{
  "n_layer": 12,
  "d_expert": 352,
  "d_shared_expert": 0,
  "activation": "relu",
  "moe_layers": [1, 2, 3, 4, 5, 6, 7, 8, 9, 10, 11],
  "head_dim": 64,
  "positions": "learned",
  "init": "trunc",
  "dataset": "wikipedia_en"
}
Below are experts of layer 4 (counted from 0) of a mixture-of-experts language model. Rows are named router (the router's row for the expert), up (a neuron's input weights, with its number) and show model dimensions 0-223. Each number is 50 + 12 x the weight over its row's rms, rounded and kept within 0 to 99.
Before each expert's rows: "mostly gets" lists some tokens that are sent to it at least half of the time. This comes from a sample of Wikipedia text that the model never trained on.

# expert 3
mostly gets: "ic", "in", "ri", "en", "li", "i"
router:42 60 70 29 22 49 58 48 52 61 63 40 53 49 58 63 49 61 48 37 60 10 36 56 38 58 49 70 46 66 47 63 64 45 55 33 49 48 46 76 55 53 59 31 29 51 52 34 33 56 64 47 49 62 57 16 48 62 62 36 42 59 60 40 57 43 54 51 61 37 49 46 31 57 57 62 58 57 44 69 55 48 50 56 33 33 54 62 54 42 39 65 47 54 55 65 44 56 41 60 45 59 53 63 52 50 44 47 50 53 63 20 58 56 32 43 61 49 48 52 34 70 45 40 47 53 34 36 43 44 43 50 40 37 81 40 72 62 43 59 69 49 22 46 41 62 67 45 42 39 52 33 58 51 69 37 50 48 38 45 58 32 52 55 50 81 54 57 45 43 55 63 40 39 39 23 60 50 78 56 71 58 43 63 59 45 45 62 39 59 40 52 55 51 47 40 34 48 42 56 60 32 76 33 51 54 43 70 63 45 31 49 33 64 32 34 39 43 39 42 42 60 59 47
up4:30 38 61 46 47 58 66 79 54 64 41 39 32 59 51 51 56 50 47 52 38 50 35 48 30 54 60 68 45 43 65 42 36 54 62 42 24 44 76 61 58 63 40 59 62 76 55 43 59 44 45 51 48 57 61 29 61 62 47 61 73 62 44 59 62 35 44 55 50 45 35 35 37 54 50 43 55 41 51 38 45 38 56 30 44 29 42 42 53 54 63 52 74 48 22 51 53 47 47 25 86 50 35 57 25 55 49 56 43 49 40 60 37 60 51 58 58 44 44 52 45 08 33 48 52 66 55 74 37 50 64 59 63 48 48 46 51 54 57 41 41 56 46 60 53 38 41 70 76 43 40 46 47 40 54 34 40 69 45 59 38 65 41 35 44 62 58 41 46 40 31 42 51 58 36 52 57 30 64 50 53 66 58 66 51 49 47 64 49 62 25 47 65 59 47 62 73 53 60 53 22 45 44 35 50 50 45 59 52 44 42 59 43 64 43 40 33 59 73 45 38 65 67 54
up5:37 42 55 37 40 56 65 50 59 43 51 28 39 64 59 54 51 53 47 44 35 62 54 67 45 50 61 44 53 46 79 56 51 65 25 59 48 70 57 49 68 31 53 56 67 54 38 44 42 40 62 55 32 36 29 55 57 47 41 53 59 40 44 67 61 44 51 46 56 59 50 49 35 83 22 44 39 48 54 37 50 38 42 53 57 36 38 21 49 39 42 54 72 51 35 65 57 49 53 44 47 33 30 45 39 48 61 60 56 55 62 39 34 44 42 50 44 52 48 37 75 63 53 55 40 35 71 57 75 58 49 58 25 47 56 44 61 42 54 70 33 38 59 47 47 71 57 48 61 47 46 44 42 60 37 43 65 63 71 43 31 50 19 36 54 48 52 38 53 67 61 54 58 27 45 62 51 56 39 54 67 46 50 43 43 22 53 71 25 39 60 69 46 52 65 49 52 63 83 43 38 36 39 43 52 60 57 44 40 51 50 51 76 46 57 58 76 59 35 39 51 54 68 50
up6:54 46 43 47 41 41 66 26 47 73 44 53 51 59 46 58 55 41 35 30 45 31 54 36 42 53 32 56 56 58 46 28 51 46 45 23 56 48 41 59 59 39 69 53 40 56 54 57 52 49 42 40 59 63 45 45 40 09 76 53 62 65 72 52 49 55 18 70 57 69 52 42 53 44 37 62 56 38 26 63 45 41 60 58 62 51 42 48 37 47 65 46 62 56 48 42 65 71 54 55 58 33 26 64 30 64 36 60 56 38 65 36 50 39 35 48 56 52 66 48 53 58 36 70 41 77 62 64 57 71 42 40 49 41 59 54 39 44 69 76 44 43 34 60 47 64 54 56 65 26 48 35 57 34 70 57 55 63 61 71 30 46 46 41 48 44 37 49 34 52 52 56 61 46 73 68 55 47 33 40 51 43 61 49 52 50 60 54 48 62 39 37 35 48 61 39 48 37 34 50 44 44 30 63 49 44 47 52 41 58 58 44 41 50 51 61 72 65 60 30 44 38 71 54
up7:40 53 54 49 53 63 36 47 51 54 49 48 41 42 46 39 59 47 51 48 49 73 54 55 61 68 61 23 55 80 38 55 50 36 67 51 54 45 52 55 45 56 58 55 57 61 58 62 57 66 37 41 57 47 22 65 45 42 62 52 66 46 46 69 63 44 65 48 52 55 43 55 46 78 48 51 67 35 48 41 07 73 63 53 49 37 61 55 32 39 63 46 63 63 62 59 42 40 44 38 60 32 36 66 33 43 23 45 52 44 49 49 50 53 57 68 53 34 30 67 49 59 39 37 33 55 37 50 42 50 62 53 55 48 78 53 42 60 33 32 42 58 54 34 37 33 45 31 55 73 29 47 56 49 45 52 66 35 40 37 47 56 53 63 57 52 45 49 53 44 57 59 45 62 32 49 55 41 49 79 44 25 43 56 60 76 59 37 36 49 59 39 27 51 53 46 47 47 60 35 46 64 53 41 66 57 48 47 44 50 51 25 80 40 46 15 63 47 57 42 52 73 52 61
up8:51 50 39 60 38 46 50 40 50 38 48 44 60 39 40 60 54 47 50 53 55 31 51 59 65 81 54 38 61 63 55 72 36 55 52 47 33 49 53 72 47 31 50 30 39 40 40 57 34 67 54 42 69 41 60 47 44 49 38 61 68 47 52 69 42 67 45 58 42 67 48 30 34 47 37 63 18 69 47 55 54 53 51 44 47 65 57 63 30 40 51 34 53 67 47 80 48 53 79 47 61 46 37 42 51 50 45 52 45 57 49 23 47 63 45 37 51 50 43 42 59 49 55 35 68 40 40 69 58 63 34 33 49 39 71 51 53 55 61 38 49 42 51 69 50 51 37 50 53 56 49 31 39 39 48 48 70 63 50 27 46 42 45 46 63 56 32 65 41 57 47 40 33 45 54 12 53 58 32 42 42 55 34 59 58 79 38 51 33 34 55 52 51 52 49 51 60 33 63 32 48 47 67 62 47 77 31 32 45 43 63 43 49 53 52 26 41 52 39 40 58 59 84 60
up9:21 68 53 55 66 58 58 62 74 54 64 57 61 47 66 63 50 58 50 40 80 25 60 50 42 36 53 39 51 53 60 62 51 46 40 45 52 50 48 52 40 60 56 37 47 38 46 65 26 63 74 52 43 57 38 42 52 73 52 62 30 46 50 57 27 37 45 43 77 33 54 51 42 52 58 40 56 57 51 71 35 50 32 45 51 58 53 32 36 20 53 35 62 39 46 45 66 52 40 42 59 59 61 44 40 59 52 46 68 44 45 46 56 71 45 61 37 45 32 47 40 61 32 49 78 56 37 58 45 50 66 40 52 35 65 46 74 55 38 54 40 63 26 24 38 63 38 59 67 57 38 47 34 39 63 53 42 54 41 57 52 52 59 44 34 61 55 54 39 41 56 60 51 38 42 45 39 25 41 50 44 65 54 39 38 38 45 43 54 50 49 28 67 68 52 48 43 40 64 63 65 45 72 47 41 60 57 64 67 56 56 42 43 72 55 42 50 28 84 44 52 62 32 45
up10:33 53 38 44 45 52 51 44 57 55 56 28 56 49 66 33 39 40 38 51 56 52 78 41 43 57 48 58 25 34 72 61 54 54 58 65 48 35 46 52 47 37 24 37 41 58 71 50 47 62 33 33 42 50 47 53 45 41 39 70 54 57 51 59 35 61 50 48 41 67 37 27 78 58 55 46 76 45 56 54 52 77 49 72 34 68 41 47 59 38 35 64 64 38 58 61 65 60 41 48 57 48 48 71 58 45 43 59 50 45 45 40 38 38 51 29 66 36 52 48 54 31 58 88 37 42 73 50 50 70 60 52 68 53 70 46 35 31 49 44 43 47 47 63 56 36 38 41 57 45 48 74 40 37 58 35 73 53 41 48 87 41 33 61 44 45 67 55 38 73 67 39 38 54 40 31 39 44 58 27 48 41 54 43 38 38 43 41 50 60 41 62 61 63 49 43 64 42 65 57 53 60 51 50 47 34 41 49 39 61 47 61 38 38 53 58 58 49 54 62 53 56 66 58
up11:23 51 48 34 46 61 56 40 63 25 33 54 58 54 40 49 45 35 54 48 52 52 72 39 44 73 49 59 39 64 65 38 47 50 56 58 50 46 54 48 41 21 64 68 36 44 66 58 40 45 67 39 54 51 48 56 53 40 49 39 58 42 41 47 47 37 51 54 41 57 55 41 47 46 31 50 52 65 33 55 37 44 63 32 30 46 59 56 50 50 33 52 58 43 47 47 55 32 68 37 72 30 62 46 16 58 58 43 40 29 57 29 83 49 63 75 50 40 37 42 58 48 61 52 45 48 50 40 36 69 44 65 67 51 66 61 55 53 50 51 52 59 43 69 35 55 50 35 57 53 60 61 31 49 47 56 56 41 38 36 45 49 56 69 28 70 75 59 37 45 59 46 64 48 64 59 42 38 70 60 55 38 59 62 53 68 30 60 50 42 68 58 69 64 68 60 48 44 44 71 48 22 43 45 66 46 49 45 41 09 54 42 41 59 46 47 47 34 53 73 50 46 63 46
up12:30 36 57 60 28 81 32 53 49 59 68 41 39 49 40 44 55 38 48 50 39 47 59 38 47 51 53 75 38 65 52 44 41 47 54 52 55 46 41 52 23 61 54 66 41 54 41 31 42 58 60 55 36 54 30 62 48 30 65 36 39 68 21 52 52 36 56 41 54 55 43 56 34 59 65 52 48 46 43 70 52 37 65 65 57 56 35 66 34 42 46 57 56 56 59 55 52 52 47 71 62 63 41 59 63 50 40 62 51 49 62 29 53 54 38 40 62 51 50 53 57 31 64 28 37 55 45 37 63 56 44 58 57 42 43 83 59 45 31 31 59 63 43 54 43 36 43 46 33 71 60 30 59 50 20 42 54 53 52 36 56 46 64 41 70 47 65 38 69 60 59 49 57 46 44 43 54 47 71 63 63 53 41 38 52 30 48 80 61 72 45 59 42 49 46 38 28 37 53 46 51 65 34 56 53 63 61 39 28 53 37 44 67 56 51 50 39 30 41 40 62 42 66 82

# expert 7
mostly gets: "s", " S", " M", " T", " Ba", " Mar"
router:50 53 43 50 66 44 64 34 36 49 51 50 49 78 39 29 62 46 48 56 39 72 58 39 61 50 68 23 46 48 56 28 47 68 50 51 74 53 51 56 53 56 76 45 56 32 49 32 56 67 37 54 38 54 46 21 31 73 48 66 51 51 64 46 43 53 38 50 43 40 48 38 46 55 49 30 44 36 38 47 66 48 42 32 42 55 51 45 48 48 57 41 61 65 43 53 58 48 39 44 45 66 62 46 56 45 54 63 36 43 38 47 65 77 39 57 68 52 30 35 82 52 51 62 38 51 62 55 39 66 64 67 65 70 74 59 38 60 71 49 45 39 59 51 72 52 19 61 53 56 44 47 48 37 45 24 32 56 62 43 54 53 56 64 59 50 50 69 57 38 38 47 46 54 72 59 33 72 46 41 69 31 50 52 33 64 48 44 36 56 52 46 47 35 40 65 44 48 40 38 48 52 27 35 52 62 55 42 39 63 39 58 55 62 52 52 72 70 66 35 43 69 42 48
up24:40 30 59 51 46 36 56 49 37 67 47 28 67 44 72 59 42 54 54 42 52 78 56 60 60 43 36 43 27 25 49 56 35 67 60 44 48 44 28 66 40 66 52 55 39 53 43 70 58 39 38 37 60 67 53 39 41 58 57 35 55 40 55 62 59 51 49 45 44 38 37 58 65 39 56 59 52 54 45 62 48 73 56 45 63 28 48 44 43 56 58 57 51 53 42 52 43 73 71 64 59 58 57 44 30 42 55 35 49 27 60 47 42 59 62 48 66 53 34 44 62 53 59 64 40 53 39 28 47 38 33 23 63 65 75 40 61 29 52 40 51 54 56 58 47 53 82 60 21 55 37 43 37 53 60 51 42 44 44 68 54 41 53 49 50 50 72 48 50 46 35 57 36 60 61 52 47 74 43 52 35 81 46 43 56 57 57 47 26 44 51 31 37 58 34 49 46 53 36 67 42 61 45 63 83 50 17 63 56 52 57 61 38 54 46 37 59 40 49 46 65 58 47 60
up25:49 48 76 58 70 71 65 51 64 54 61 62 42 53 58 60 58 36 62 39 57 65 35 18 36 50 44 51 65 37 37 39 58 59 61 58 35 40 44 37 61 64 44 47 31 62 40 36 61 48 75 76 50 57 39 41 58 70 61 50 56 31 72 59 73 62 62 39 44 49 50 48 54 30 47 50 42 50 36 44 37 40 52 52 42 47 39 49 56 55 52 38 45 53 42 42 26 50 45 43 40 50 56 35 46 46 57 70 49 51 51 47 43 45 53 57 65 35 38 61 66 63 59 62 39 43 39 61 68 56 53 70 47 43 48 51 33 29 37 52 44 52 49 41 37 32 72 49 48 77 32 74 37 37 68 60 50 51 49 38 52 52 42 52 44 43 70 69 57 74 59 54 57 71 52 63 52 66 44 29 25 56 64 58 33 47 52 54 41 61 56 37 43 50 60 48 43 47 18 32 53 49 52 41 47 48 48 32 32 58 61 28 48 74 57 52 64 44 69 37 50 55 19 37
up26:62 55 60 52 59 51 56 38 58 34 45 47 57 77 34 48 56 56 36 56 48 46 45 60 45 72 70 41 34 44 58 78 42 62 47 52 43 29 34 50 51 39 52 49 51 60 57 62 41 48 62 36 30 73 49 61 55 50 69 46 50 46 20 33 60 33 39 52 46 52 77 35 38 53 58 63 41 62 46 41 42 44 50 47 34 78 40 33 62 52 41 77 60 51 41 69 64 42 51 44 36 42 34 40 45 63 34 44 51 33 57 35 68 49 35 50 40 54 52 53 41 38 53 75 63 34 36 44 48 31 44 36 52 48 63 49 53 41 40 39 46 61 40 43 49 51 78 36 44 55 71 40 68 52 57 58 53 60 71 41 65 48 59 50 40 30 43 73 72 46 59 58 49 40 25 27 64 59 48 62 54 29 42 35 25 59 39 60 60 49 73 68 51 63 41 53 51 41 60 32 41 35 47 62 34 45 50 45 58 41 58 36 37 56 60 62 69 43 60 69 57 38 49 54
up27:42 35 27 41 48 47 56 38 41 50 58 58 48 57 56 39 57 61 40 34 46 53 69 54 45 50 71 74 53 36 76 30 33 29 51 50 53 61 51 42 58 45 62 28 53 44 58 48 62 61 35 67 62 57 44 46 69 45 50 53 56 66 43 33 50 50 52 71 46 53 54 50 40 55 34 86 50 49 33 51 77 33 40 52 46 43 63 67 44 51 60 46 59 45 70 38 57 76 46 78 44 62 76 33 45 54 47 51 39 50 64 50 45 55 53 43 55 52 36 57 36 47 61 62 35 43 39 43 36 65 56 47 49 49 48 53 47 46 67 58 48 34 37 41 61 44 85 29 35 56 55 45 33 52 59 69 41 47 47 53 42 53 56 53 38 75 51 28 51 47 52 54 49 56 44 54 56 42 52 59 59 28 38 32 55 34 43 69 45 42 37 61 51 35 51 46 35 38 45 70 43 69 37 71 39 60 61 27 47 43 21 34 46 41 85 58 62 47 51 47 41 52 30 64
up28:36 70 57 57 65 41 43 62 44 38 44 33 57 40 64 69 58 72 52 58 46 63 55 29 58 43 39 50 36 64 31 32 39 58 42 69 50 54 32 42 71 37 34 28 62 38 67 66 35 33 56 46 38 34 55 45 30 75 62 41 47 61 57 47 36 69 52 39 40 46 39 51 20 58 55 46 46 37 70 48 64 38 65 59 41 49 48 36 53 49 57 51 61 46 44 55 60 39 43 47 20 30 60 48 51 60 40 51 63 53 45 47 46 52 50 52 57 45 60 52 70 48 50 64 56 69 53 30 55 33 50 53 56 52 26 66 30 36 49 59 49 24 58 46 75 37 74 69 57 62 55 66 51 67 54 50 46 72 51 60 41 54 41 47 47 46 49 12 79 59 50 57 41 45 59 41 65 49 36 58 58 32 43 65 65 61 44 31 49 42 54 49 58 50 39 65 41 39 44 54 38 35 50 61 52 74 36 37 60 61 64 60 52 59 41 53 36 53 73 54 44 57 44 49
up29:60 56 64 38 49 76 46 64 60 32 65 41 41 47 48 63 40 50 45 52 29 40 45 58 67 51 65 45 70 53 67 72 67 22 47 49 51 45 39 63 54 50 66 53 50 32 60 67 51 56 42 29 55 40 63 35 59 50 44 49 35 43 29 57 46 55 44 54 55 69 43 51 46 54 40 68 50 45 43 76 46 32 53 32 60 45 41 50 24 55 63 30 40 44 51 59 58 50 51 40 38 52 64 46 39 53 51 67 62 16 48 49 50 70 51 47 48 52 28 56 38 64 34 39 61 59 64 49 55 45 48 35 55 70 72 52 55 50 36 61 42 61 69 57 61 59 27 39 42 57 39 41 41 42 39 48 64 58 74 31 57 67 68 41 72 65 28 75 35 39 47 58 34 45 55 44 38 37 31 55 58 35 67 48 61 35 41 23 64 57 54 48 45 46 47 51 45 40 63 57 53 84 51 46 58 48 66 44 49 20 52 41 44 53 64 43 46 30 61 53 53 56 59 45
up30:35 53 58 37 44 45 63 67 18 61 62 73 61 46 57 63 58 40 46 58 48 29 41 55 44 62 46 52 63 65 25 50 38 42 38 54 39 57 72 27 46 31 71 70 44 57 46 54 65 43 41 39 46 29 47 45 49 51 52 45 36 71 59 48 55 56 61 24 44 53 30 49 42 55 43 38 44 73 36 64 51 48 52 45 66 52 37 63 45 42 52 42 54 53 59 50 71 35 58 64 65 67 57 56 62 41 48 40 69 37 65 46 54 54 38 47 20 55 48 32 36 48 62 52 63 37 46 30 49 47 44 34 80 43 59 58 38 62 45 63 57 54 22 31 47 49 45 56 67 30 48 68 57 52 50 41 25 55 58 58 36 43 47 64 32 36 55 20 59 41 59 25 59 57 55 56 52 41 33 57 48 54 39 64 59 46 68 69 48 53 41 56 60 55 63 72 53 44 79 44 51 51 57 56 68 32 48 52 48 56 46 55 67 63 47 50 29 46 38 53 75 39 48 52
up31:45 48 65 56 52 61 54 56 55 54 44 68 47 51 48 50 27 53 48 44 61 54 44 62 64 24 73 53 51 58 46 73 49 65 54 82 45 42 35 35 61 41 48 44 63 32 64 68 50 37 49 72 40 54 32 52 60 66 62 35 55 39 58 44 58 58 29 63 50 72 35 44 53 55 56 70 44 43 52 49 64 59 46 48 44 53 38 62 63 39 64 51 51 53 38 50 29 66 25 29 47 30 49 49 40 39 58 58 81 47 33 64 27 42 25 46 53 24 45 46 32 65 57 48 53 64 71 46 35 51 66 45 49 50 53 49 55 56 34 68 54 39 45 42 59 61 39 42 71 57 58 38 45 56 50 52 61 46 73 57 47 30 49 41 61 55 41 42 73 50 23 37 75 52 64 59 23 64 60 39 43 26 57 51 46 56 54 33 66 50 53 38 58 40 56 58 31 43 52 17 56 62 52 40 28 63 60 48 59 39 43 42 45 53 46 62 55 43 43 46 53 65 62 41
up32:69 56 53 50 43 47 34 47 44 49 53 55 47 49 51 45 56 77 37 77 46 50 52 49 34 17 37 45 64 64 81 69 64 54 65 76 34 48 63 42 53 67 52 66 31 62 68 50 66 41 46 39 48 54 47 48 61 53 46 70 58 63 49 58 36 46 56 61 51 46 44 49 47 35 66 54 48 57 46 62 49 49 50 55 55 22 62 28 30 58 46 52 28 52 48 56 44 50 62 66 69 60 57 48 34 55 52 39 46 59 42 67 41 37 44 49 24 29 25 44 37 44 50 41 56 48 41 54 38 44 47 57 53 48 70 43 64 52 65 50 54 40 35 46 36 25 60 41 58 40 32 46 39 54 59 60 37 65 55 75 58 59 52 44 67 34 37 36 64 51 42 40 41 63 67 74 44 60 50 50 48 50 51 64 61 44 40 25 38 47 61 52 50 52 72 45 50 63 26 43 49 61 72 38 49 33 61 08 39 53 37 44 46 51 48 73 44 59 50 49 31 59 52 39

# expert 0
mostly gets: " re", " p", " de", " co", "re", " "
router:60 37 54 53 39 55 49 57 50 44 39 47 56 28 60 49 50 46 56 60 55 47 37 42 46 58 64 48 47 57 61 51 54 61 52 50 38 45 72 37 64 49 43 45 38 63 48 57 73 47 44 53 57 74 56 50 73 24 46 37 40 73 37 46 51 58 53 38 54 53 55 63 38 52 39 63 52 39 56 49 67 54 72 49 63 51 33 64 75 44 34 33 30 25 50 34 63 40 53 44 54 42 64 47 49 37 62 48 58 64 30 41 52 61 64 77 40 67 39 48 54 45 40 20 66 45 65 42 25 44 60 36 54 50 38 47 51 43 50 34 55 78 63 56 70 50 53 55 22 76 64 47 65 49 49 41 65 80 41 38 33 75 36 50 48 49 42 28 53 48 43 54 63 41 65 45 51 25 37 44 52 47 75 48 53 33 46 62 59 53 53 42 32 34 55 55 46 59 58 53 44 62 62 72 59 38 38 48 70 50 38 64 57 60 44 64 28 28 54 57 27 50 52 43
up0:64 20 57 44 53 61 53 61 52 66 49 53 44 56 42 55 27 61 62 46 38 38 41 42 38 61 60 62 63 54 63 37 61 43 58 31 56 70 52 58 40 55 62 48 57 54 49 57 46 46 53 69 64 53 71 28 46 51 39 56 67 39 54 45 45 50 45 67 66 41 37 48 39 39 56 55 27 39 47 51 69 39 55 62 40 54 48 49 42 64 44 63 51 40 61 59 47 46 33 54 52 46 46 46 74 51 39 37 45 62 75 44 53 57 47 72 46 68 52 44 40 67 35 41 22 33 56 47 43 32 59 31 38 48 39 42 57 64 57 36 80 47 47 47 26 55 35 31 43 47 58 45 54 65 62 57 58 49 66 40 30 55 29 47 48 42 34 37 36 67 42 30 73 67 67 32 53 41 56 53 67 45 43 69 67 47 54 44 60 47 47 42 38 73 61 37 66 48 62 47 36 33 46 57 42 54 47 61 38 24 23 53 45 94 53 42 42 55 45 29 58 46 53 50
up1:22 41 28 36 57 57 65 35 40 84 48 52 65 29 40 59 63 46 25 46 66 63 55 24 35 36 36 45 45 59 69 52 65 60 31 66 67 33 50 41 48 38 40 42 57 53 42 65 38 68 46 42 59 57 63 48 36 37 36 35 48 62 60 33 52 38 67 42 57 62 62 34 38 42 62 70 50 42 46 47 64 49 75 47 30 63 39 63 47 39 25 55 37 62 64 51 62 45 46 55 54 41 65 52 42 59 37 54 56 41 62 40 29 38 66 42 53 46 51 44 59 30 53 58 64 30 38 53 50 78 44 54 33 60 47 50 41 59 60 60 22 33 36 62 50 40 73 50 59 56 35 49 54 68 65 61 52 51 37 63 44 48 49 44 60 73 54 68 60 54 55 51 41 65 53 65 52 43 52 33 50 45 52 42 62 65 48 51 46 48 43 37 38 50 52 43 59 63 73 58 42 58 56 59 53 63 47 49 47 58 60 41 21 44 34 72 63 68 51 39 56 59 55 57
up2:57 55 50 50 32 69 61 48 76 31 33 57 72 42 66 16 39 51 65 30 37 51 43 56 53 53 72 61 72 59 29 36 48 44 72 54 75 41 62 48 49 40 55 55 65 43 66 45 46 32 34 39 52 57 68 55 66 43 56 55 43 47 53 64 41 44 66 76 59 48 51 42 35 48 46 62 55 63 27 51 39 58 39 45 52 43 66 63 38 43 65 67 47 56 38 33 66 37 44 60 48 76 56 37 51 34 53 63 47 59 34 44 50 50 54 67 53 66 31 65 66 43 63 46 70 52 53 44 51 44 53 46 63 32 47 36 51 61 38 28 56 58 38 45 38 56 42 40 45 77 51 57 45 50 64 46 47 50 31 22 51 31 34 72 49 59 54 30 41 57 58 33 60 60 64 20 60 56 53 41 31 39 55 37 53 36 45 42 52 62 45 43 55 69 70 54 64 53 47 54 56 50 52 39 64 50 59 44 52 55 47 37 28 48 36 40 48 45 43 53 30 33 56 36
up3:46 39 54 61 54 55 60 51 74 41 80 43 59 36 48 59 51 41 55 55 48 31 63 42 29 41 51 52 30 41 37 54 64 56 42 30 57 70 53 53 57 39 50 46 45 50 39 36 45 72 57 56 54 63 54 47 65 48 76 51 47 24 43 54 53 58 67 56 51 59 67 37 70 41 59 45 29 14 48 56 62 41 64 38 30 45 63 29 49 52 33 44 41 50 34 56 41 71 45 63 59 55 53 51 32 54 49 73 53 58 37 49 48 54 28 38 56 40 42 42 50 57 63 55 37 43 50 57 57 40 47 48 65 63 61 65 52 53 53 44 47 36 50 40 43 44 48 44 49 59 46 48 56 65 20 59 75 54 37 52 35 55 38 32 37 49 37 42 58 40 46 33 64 51 38 59 51 50 56 53 49 46 65 47 53 82 31 72 68 52 50 66 53 61 39 58 45 48 36 47 68 37 51 31 32 19 59 66 68 50 40 59 52 84 34 63 72 49 59 43 32 65 58 67
up4:21 50 40 35 39 34 45 45 08 64 51 45 73 70 59 73 35 35 28 45 55 52 48 48 52 49 64 47 76 53 53 69 47 71 53 54 49 29 48 47 27 58 67 64 60 54 58 53 57 29 45 53 30 43 64 55 60 34 59 50 54 56 48 53 43 48 50 58 63 54 63 40 61 60 46 64 43 53 54 41 40 59 50 36 62 60 37 38 39 52 57 49 45 41 41 75 37 56 61 58 60 68 41 61 53 78 42 36 44 66 49 40 52 50 49 52 54 43 52 42 40 31 52 37 10 54 35 58 49 58 43 52 61 63 54 70 49 22 37 60 40 34 45 19 49 33 48 43 36 41 55 64 41 52 47 63 45 37 53 63 52 77 49 70 47 54 64 48 57 75 41 43 65 40 64 46 42 51 44 50 49 72 46 64 57 59 60 54 47 47 54 57 44 49 52 54 60 70 52 48 56 41 41 56 51 43 56 32 50 48 39 49 47 60 65 66 21 41 46 69 37 48 69 37
up5:56 50 40 50 44 50 54 67 58 30 37 78 53 55 38 36 24 58 56 50 52 69 35 38 74 57 41 61 47 53 49 54 59 51 47 31 52 62 64 57 45 68 70 42 60 59 57 51 48 49 65 58 57 30 59 53 67 23 57 53 55 67 26 59 64 63 81 39 51 44 43 48 54 34 49 60 34 43 47 41 47 56 70 47 47 29 52 39 43 61 49 51 58 57 29 38 74 42 80 48 47 38 49 49 74 34 56 39 43 61 55 54 40 40 58 51 61 47 38 29 41 40 44 33 35 64 41 78 56 52 29 55 70 53 67 29 38 57 61 62 42 59 46 59 30 47 57 49 58 41 40 56 60 57 42 34 45 55 59 32 39 59 57 45 50 64 58 49 27 50 43 57 41 49 57 23 26 52 51 72 46 46 51 47 62 59 39 52 30 48 65 51 56 59 43 52 53 54 37 52 37 38 58 52 61 70 78 34 36 53 33 45 43 47 56 56 40 50 42 73 35 61 39 22
up6:39 48 70 47 46 60 53 40 40 71 56 34 70 52 49 67 38 49 63 68 38 82 54 29 35 60 43 66 38 50 54 46 50 49 61 45 35 61 54 18 66 46 48 55 58 59 58 57 42 60 56 41 50 33 57 42 60 65 59 65 56 34 46 35 53 59 48 77 61 45 49 45 65 70 55 55 49 52 52 41 39 27 32 53 58 46 50 44 44 49 40 48 36 55 63 31 22 48 35 60 50 28 53 59 44 44 49 41 44 52 54 57 63 46 45 41 59 64 18 31 49 62 33 41 44 36 43 59 59 78 62 60 45 36 62 48 67 39 23 62 45 69 65 46 51 56 37 42 25 55 62 55 63 64 55 50 35 36 64 69 50 49 25 43 47 59 59 39 62 61 18 61 51 74 51 31 50 29 73 61 47 47 40 51 58 54 41 52 64 44 70 33 48 69 42 37 57 51 55 55 32 49 36 63 53 61 45 55 45 52 53 66 47 55 40 35 48 36 45 62 36 57 45 44
up7:38 52 46 53 39 63 53 62 56 44 52 43 27 44 25 52 58 55 50 55 38 34 51 51 56 53 56 53 56 77 71 38 37 72 59 52 48 56 40 40 66 54 63 59 54 62 37 47 54 49 43 62 31 42 48 78 49 51 47 64 61 60 53 51 30 57 53 61 44 33 32 52 61 38 47 33 60 52 42 56 55 49 41 58 64 74 34 76 65 29 60 40 55 58 38 29 74 57 28 38 69 31 51 49 46 52 47 53 39 56 38 45 37 69 59 63 72 58 46 52 47 50 39 38 53 49 41 54 48 53 55 29 41 50 59 36 53 55 29 59 71 61 54 62 31 73 30 59 21 70 42 55 51 66 55 38 41 50 55 60 33 58 27 45 74 58 60 41 32 55 28 39 35 46 44 58 39 36 30 44 47 52 59 72 34 45 77 41 40 45 50 48 68 48 38 59 46 64 24 58 44 46 55 58 56 67 69 41 44 56 34 45 45 55 42 63 58 41 40 59 73 42 69 47
up8:51 42 43 61 34 50 48 54 63 42 59 55 41 60 63 40 47 39 47 42 58 20 53 29 56 42 52 45 47 50 66 41 48 53 54 72 17 52 49 55 70 59 40 51 55 48 25 50 44 54 49 73 40 36 44 46 50 46 74 56 64 62 53 70 36 31 20 31 62 40 52 51 57 47 57 45 55 54 29 75 45 22 36 51 46 52 51 72 76 64 47 62 39 45 52 53 48 52 65 23 49 57 64 52 51 20 41 44 46 70 61 61 68 34 59 59 46 50 74 48 27 34 57 45 34 49 47 47 57 51 35 54 52 48 21 69 46 62 42 60 55 49 37 51 54 38 46 54 58 52 31 73 47 63 34 42 51 53 51 32 64 76 46 49 62 42 63 48 50 61 47 40 47 76 43 47 36 59 47 55 74 37 66 44 51 41 30 61 62 32 44 47 29 61 54 76 59 46 55 45 41 48 59 46 58 41 57 65 60 35 52 53 56 67 53 53 58 45 53 34 69 44 40 50